Weights of a small mixture-of-experts language model, trained from scratch on English Wikipedia.
Size: 9 layers, width 384, 88.7M parameters.
Experts: 24 experts in each of 8 layers, 480 Mish neurons an expert, 2 picks a token, a softmax router.
Below are experts of layer 6 (counted from 0) of a mixture-of-experts language model. Rows are named up (a neuron's input weights, with its number), down (a neuron's output weights, with its number) and show model dimensions 0-191. Each number is 500 + 25 x the weight over its row's rms, rounded and kept within 0 to 999. Numbers have three digits each.
Before each expert's rows: "comes before" lists some tokens at least twice as common just after its tokens as in all text; "mostly gets" lists some tokens that are sent to it at least half of the time. This comes from a sample of Wikipedia text that the model never trained on. Tokens count by the router's weight.

# expert 11
comes before: ",", " (", "i", "\n", "a", "an"
mostly gets: " Smith", "ić", "berg", "ñ", "ski", "á"
up0:496530513535523502515551504513497504504526473494490489505457516462515512494521481508471529476483529445509495511488483526511514530493467463488500494486497529550540496484448521482518493457514532490511499479479475492477517493510518507486540508545491521520499501539480452458478452490505506494436510503486483503514502507485509506509487544492489516521506508491524509466551478503484474504513502485518504478520470485461524480483493456510517509514465533510553502513537488518479529570505482574516515481502477463503508486480480484495513481518488471455502492474505494474486560542545487485
down0:500500475524458518487484493492474500476525531482470513520473466473588516553533505520462491501510457467454475493508489504479480530480522476500477457508517532471494500535510488520482513511444510515489485499503502440502529513546477527508473488453497509519495481476493496510497492488513501510513513464487489524477493519482474550503529512453513452516520532478466522470490489498515526530531472518517517474507536533478502569511518486475468512512518558472502527524459512482515472516484550489542513505516485531524448530526497485475530444499505499517513472490516463494481447529500456494
up1:571508477541541524476480466545511512495536468497515489507511536501478493520544508514470525473496490482513485527485520519502491506505482480500465493485490475486509498500503526495514482480505509538506526488514535472483521490494497479454494478506482544477501517473478513508533472514479486462495518461436478493518487511441477482525510477506483528530485498524513467566487476545508521477484476509521504521513494477483494505479491496496483504516502448533493470468474533465501508484459472505534525514491549484495500491465474563486491547537509527485509505517516456490525476528483488530
down1:496492506532516511486505497510477508485484499490496512513476515473498514507504458514513498458522484445487548477538509507498510482491480497564504510488467493497517495476558475483498512537512593532529503544438517534486469527484543464535481501525454434481490508441505484524446485538492471529509526514525525548529524491480513526484492492507508507519489497476528538501452497545500507490489475432518488516497489472538495505483528516470486488498501498486485461523488535493501486508532502496486514524503502473541503459492501537525523525522481481490497572470490516551575504523531447524
up2:506515505501519516553483494492487454483480516490495460475476490471487485559532517474511483534493539467530476497517462488462502493515509521509498447491501495498524529447516502539531544484489473475478492520493491526529507482531468421519497485485549509491486506489542570498484487457482500533463513500489502523478497539546543502516511521488495503487529543498483448544499448461553500493490497524479526447508504502521502438491536524525519507498504515514545457552540504470519510535491490463479501487502469493500530474470483535500463481494505508485521499475478578498491513489501517488
down2:511556506512447459491470549497487506470513520501520511499464516537489487521476466488496509533509529515558477539451514511450488466490538562489487486471512499499470474503481510520506542516492504487497535461477538472512494478506501492469532505558508481512506516493482492454450513531547495470495484547523477493478502478436514525519480473529491514491481527518517507489492486518509473560516537497503512529543483480537480494514519496537502499508492497503436515488474501488453512488504456517470502507506516532480501475473476523458442492499511473464463483494500537493437519544485522484
up3:519496497481517495449494529516506488477473532486492468512477484455503493492494508454537534527485546491534485504499493535501512481529537494492500482492486502481458499462512490515547535512529505484501507494520517502493505442523495468465509554521503508536484508492508489460471521464503441505526465541493540478545469511507488500490504517522526536514513499493456486510488495514505518495500527493490494494499465458464482503477518473541470475497523522485456498444523456533474500507530491517495455543493510485517510471478545482506492499472501493473525455510536469540500529565485499503
down3:534529502527491510503466461509496493503501490513515521506573499493492509511498516514450491510492485500497550512482492473490515539447506536507524474516535528521545491499480469480518493521487510413500492506513487500477509520491502509491493486470506505495468459523510478457462532501541517515510503548530498492549505517518493500510495475488482530505492473513503485495480476531521526505468535472511439450490532517497509523505529498436502516544521518538504505426494485513477497524443568495480457502494498474544478485530481446486453545541530527534490496553491490506473537506514513489
up4:535505507480543508528499462551489505491481507501504563489481480437493519479511501511509520513486513509473515469471504511501477478485466493526477498549499547516496448514521459512519431494532509476532462458491493505503493525511494491536498458518491523466482475525497506489459499527478516511523478502510462494483500509509514529467498461494507474530538483511516528500547540470518522515523504510504506479480503489515515477462496537456488486515516527510517501548503488466489483551509494474521490506459503473538507464477513481508510494518511468536524459477510479477462492525545494491
down4:517501524524502465481485496480476510475494471480512529525502518466503498463529477536514492482454526523480488486498475509527497467443483501497519492475562503524519490529519522512517440545483523503499482512455488499489541573484477485511487453473485476463538469479477502508488498507490471504484472477487497515483495488525528501485475523453539519492521506469495484511512454523522538540479524519509496495489528502506526549521455506405456531517488471520498507513503535504510548479481531524532488498492515530494500525516502495458475492530520494528503501475522473505477508499518472494

# expert 17
comes before: "ed", " the", " was", " he", " to", "ing"
mostly gets: " where", " which", " who", " they", " an", " They"
up0:525512510505502469504516506481483510462481469510467525491529450488478479522487500521520516512492511475483531530492502480503486478454530529564482506511493465508470534455508548473523499506526482540525496492470475501528484556514481500473487523511505494493472508509548474477535531532462477531564475514487510465518505547500518536459495459524499523510490494489522515499531480502478476534503469508520503538475519529537516509545503501525519467503492510494530503492522523506522522492513487495440563563474533495560512466489547486534502493493488493517501530500512560529499502509498462502
down0:480507476497513512491453453512520476534468496498506502475648479451479453494490493490504463521511500508513468481525508534541487477512496489574513477516506517520471493475546495501523489473512488499543468527494483499475500580474481507518464487499506501516468499545500511532497467472485484538492479510456517494509537530509496498498496512488514540494477464454501459512502473523456472505518547495527525535532522508527489523503467497507508518466465502526488508503498519485529532509492620524484519474476520528500508488487499495472520489486505495491441504464503513492482456539515480507
up1:514504491508537495543519487518463487463477471499507492495464506467515494501539520512499461507452549501463526446433505486512507537476477489503470523478491462506526503536514446512407532499452480463508510518492513513521533464456456480488502490482498520472482514510538457478479512499517489485513546502473498521518517510472538516543511503509517523482535419516488493506509526518459485462500522461527533438475513496487555509492516527521478504462515518493535525489522494501475502496535478523485487510553538538538535479518487539489504474495495479512532502510519506501497506539514539446
down1:509492539537541508519460478486524517487550437527498493446472466477527457521475493499523528505537500506532503439514497508514503461461503514520526492467503461503508466493488518510470494452489524451555477485526477534528485543498507496494481487476512494478451479517499491480464534435477512514506506495444494504515516493498509507500495497479536464540490518503464501518445525510480496463522498501526465524512547516518538508479457512489499465503499513519511489445448479497519501555497525515536496496510487512487478495475490472450498482482501479450430509527473481493519494486481504494
up2:505508493511535480509478512494493523481522477515504519537448499473547526470475481447493508541480516497494468510483501537450461510522512501505520497507507489494507461461533502512489541502469452496497553543527512486501471476491461492430522467491536481477515539448506524480522480471481508514498535477493486527503534485505516478526495485545468493503445487484441521470523499497487497507550554510504479526476511473509528507502508537562486492500505495505487504464491471490500499474495478467506543483499490514459436490473479499520494504512514500458473486483499482493437505512500473486
down2:491529511465526514506487458504515521486539456475466511456600503541504488476520474539502475515485479487494517472523532452502533511457506529517475489483518474475491486508499516498546493527476470493485494466499465499494532516481497478494512493499472484505544462517521500477514557508512504525521479500516514508492506492459524537509466543496457546481513495524416524525571511464520502522540474493475483480485496487537491486476480435421473496547502509485510499509509504527513491509509613486497462488505484458481503534516476490453500489511494521493534511530451487522464522494530500536
up3:505500557519476508537515516486493474522519522475550509511483489490477509510505500498522508491412510513495471500481522490553484510521481494496490500542485540466491472495493493498481519501508513549488519474534501492479476490460481536508520490499476552502542459477520484504467495519455541458484544483482519455530465467513549470556478478508526532515498491466518537465505493524540509534535486500535498526476500489479521503518480480503539510501451505537489507495495480495547573499494496514447545488527482511499503502529535492469492504461523552486518508508510506509513463522507485520
down3:488494549452525486486464506535477496491493520508493519484556508527471482521470517477488523483496545422460503499538511502513518539549519477519532470459484473493537506502522518502518477497521494561509454502540535520450544510476500458483473479488473465462472518542511496523533499533483474481477483478539484478477451474497479490517501505508509529487517452487491486527466516502516497468468550474517505486537506455500496501470510454493480511490529535498499459515520520478529489519515544504509515486482493516521465493519501486523517508501495492495469468495504511486499501523493509488
up4:526494492506552449511504510531482512492500548483488515486500465525471474466503470530535560474469530514466493480470519498529535505495479466517478482459510492511524506505515492506522470476530474515490480498507470503522495487465490448483491503584531515491506539524480567495487501535486519472487498510496511468454461507542492485488510469489475480520458531489479448495473526498501498530533487476470489514513502515497510482490524499512487514533519534507454490473493496484543475504502478500517574437478495497500457483488491500551497483520532494486519466522488522456495541475555467501
down4:515485501511529534489478480481502512483504531510510494478535528537476524501517501491499510495480524474505469502535512465577509539512520481511493500444526508487528513493519536494530517531513493524476481473474493487502538506517500506498489497534514546483498507523497505536479516490498533457491487491509505523518515495511509494498496448481478507527514518495467490535514521496526523490467423498518509462471512500532487451463485507433475545490461479476498464484476475507425492465489581475466531524501472492496502496487496509493501518507510525503514480499480475491462472475479504521

# expert 19
comes before: ",", " of", ".", "'s", " and", " was"
mostly gets: " j", "-h", " cl", " government", " h", " min"
up0:524493480517537483478505495555486472479506535497496514510510480520497505433518510514507461478498504516541516473482507502534463494544471505507503508529498482493496479529498524505528528526435478561482481471518484520499464523544493494488537520513510513511464473488488524490536463459524485521486511497547474513507509520483498517475504498489522517520470519470513511502473480465469443524477473471469520508525507464467542537458494466488510478511475483474524501476496520480478489511486492498480477485516469506467498517480506570440540459500513533492474469512536501477530529496520470496
down0:461495477480470483511475525503502516500491474541520519498553528499509505524500501520492568514500488508516501480486472476514522451530521487486476478490509528473520509437485503525529477469495522479501504434524502520534538526510531510495501483515510499519449483558511501501520482505461472486517545468462517491543491507503478496499488499501518509510488510462516473536558527540463520507479540539512513474497500494520503508527507487392519518474521488473511516511514495495517482492501548488528508495465490514513510517454488475499466526489508484491491512525505466454463509508498456527
up1:477494492483501468516534512529523466485512476498520527496482495522503494517538500505488488506493488479486542492498563483482547453476509509554517538505494528513489501545494523517425520454522500488505539496501522442510492531525491501430553460498498495481495530475527495477468507524519492511500475517512539501509493508472457510488495464502552524479503461503484459470501522486493511536479512507514497489458495489535525493509484491488490498561513478522482469470495502516528540494487470492524490481544516494486517482459542457489467499504524518482476509466511482473500545450532472520
down1:508513503482486501474503543522481468470508478514504528497495493470485511515510518482521517510509474530475531537495470515503481523493489492495471487488518511560437487521492492444496520498553522554479546477492436472459521505517474498484494523483513513514475520487492508536506514511498533523489487481507506506467501472496538515520489467534509525490457542487472496509541483510491525563536483507494457516504515514473479544463509453531460518494473485509530488454471494458544533518510538509492533484461456504535494457464504505485480496520538478536502497528500535489534486529495513490
up2:512530466520496530520513496537482492517488545491509501524476547500483538489481543471485504506520471496441485456541530501486524489520541476497524496522512502533498489520514521507521508478542490461495455566476507461527459511474523526517483462528504480478516503475506516511511470489472484484552509556485512533509511475457556519478516490547487507462511492455460509503518532494534490524476517489502483492534499533486524508482476486482510474511467490502480505517455506487467501514470458541553495479512531472436523516511495491490536498500488449501499507509514486484450507501522440488
down2:488481462473487524484537476529498521534519514527505496473524484523507509538481546516506487510457508480489559483481464482470489517497488503481506487537482518445478495507481499531489471564450437518508525500520502506497477507484526470522489511493536523462514489467515495498503502506490491519522499522526446529512464471502500518521516508476461501522522496523532473486572504491487509478520471542504480499489523475494474491504521482470473459503525515473502516512474532539531491501501514531460487509496536476493499491489539429506450485522518462508518500483485497460512504554515502479
up3:477533515514512497510488464525467487497503551506495473520502492503563489469501519505472507491491519492495473494499484525514489489517545511539520489486496506434518419498505535494528535520497472500556476502490486489490513496501479515485469507530518486506562502463547507555496490481509548498496464544503502511494519504436474472457457495444495490491466487499489531510513496518526512459467509497498492478489474501516515499494478493531491514473514509491517484477474533475528503475508492538460484468471532524480449476484504527499509494436564499499500515465496462476498484499497470501
down3:519485494541471500475520487495475515489486471498471524534488511488493508491472508530506449483533501512510501527456511504510524517513511533499488522508503467546515449462497454505476517534473511509543476538488449485490545490531436480504476490486494504513551485446503490505558468515515468511539476499498483528490482497480479512475455532494474486494522482481542517525482534503521516465544469545524518479496466494496534532485512505489511454522476499472475500517501530487471509538555517470461515527526496495491485496529526542495490492507509457518519529565516497472499498474523505501
up4:504524490545487500533505498520513480503515547504520494488524513499560498479505504505469498525508446473527487512496512521531492529488494530514472486532473545510511478514497516486466472519441537501487505505521508484514479457439518483519502500534428516475521505508505497488440503484491517493497506517499524524501492480463485520499473527526484465516481506492450467478511487473461484494504507536455501486447521470527489516513504477512472458519480501529522519566444481494502535514504516541512507471492524521445474474503536492506509487545481510517509471502519493513494550492526450512
down4:485483501494534533491513471512511481508494512495480483507550503558467531517474427511503485486521484495508500524504464442506491507537488526501483466537486501512490552501485526489519486473462491493489470522532508513515509505501489494532489509488494478515480542457491485516486476460480479470464483481480488465540555489483482539459481512490504529475533533525519506524499483476484491530496490530473490505519434557521525484457492496468464502527524521527501521495511460436454525528576551501523512523502496523460481471488461499508516499495525551465518518483474512521502499485505536505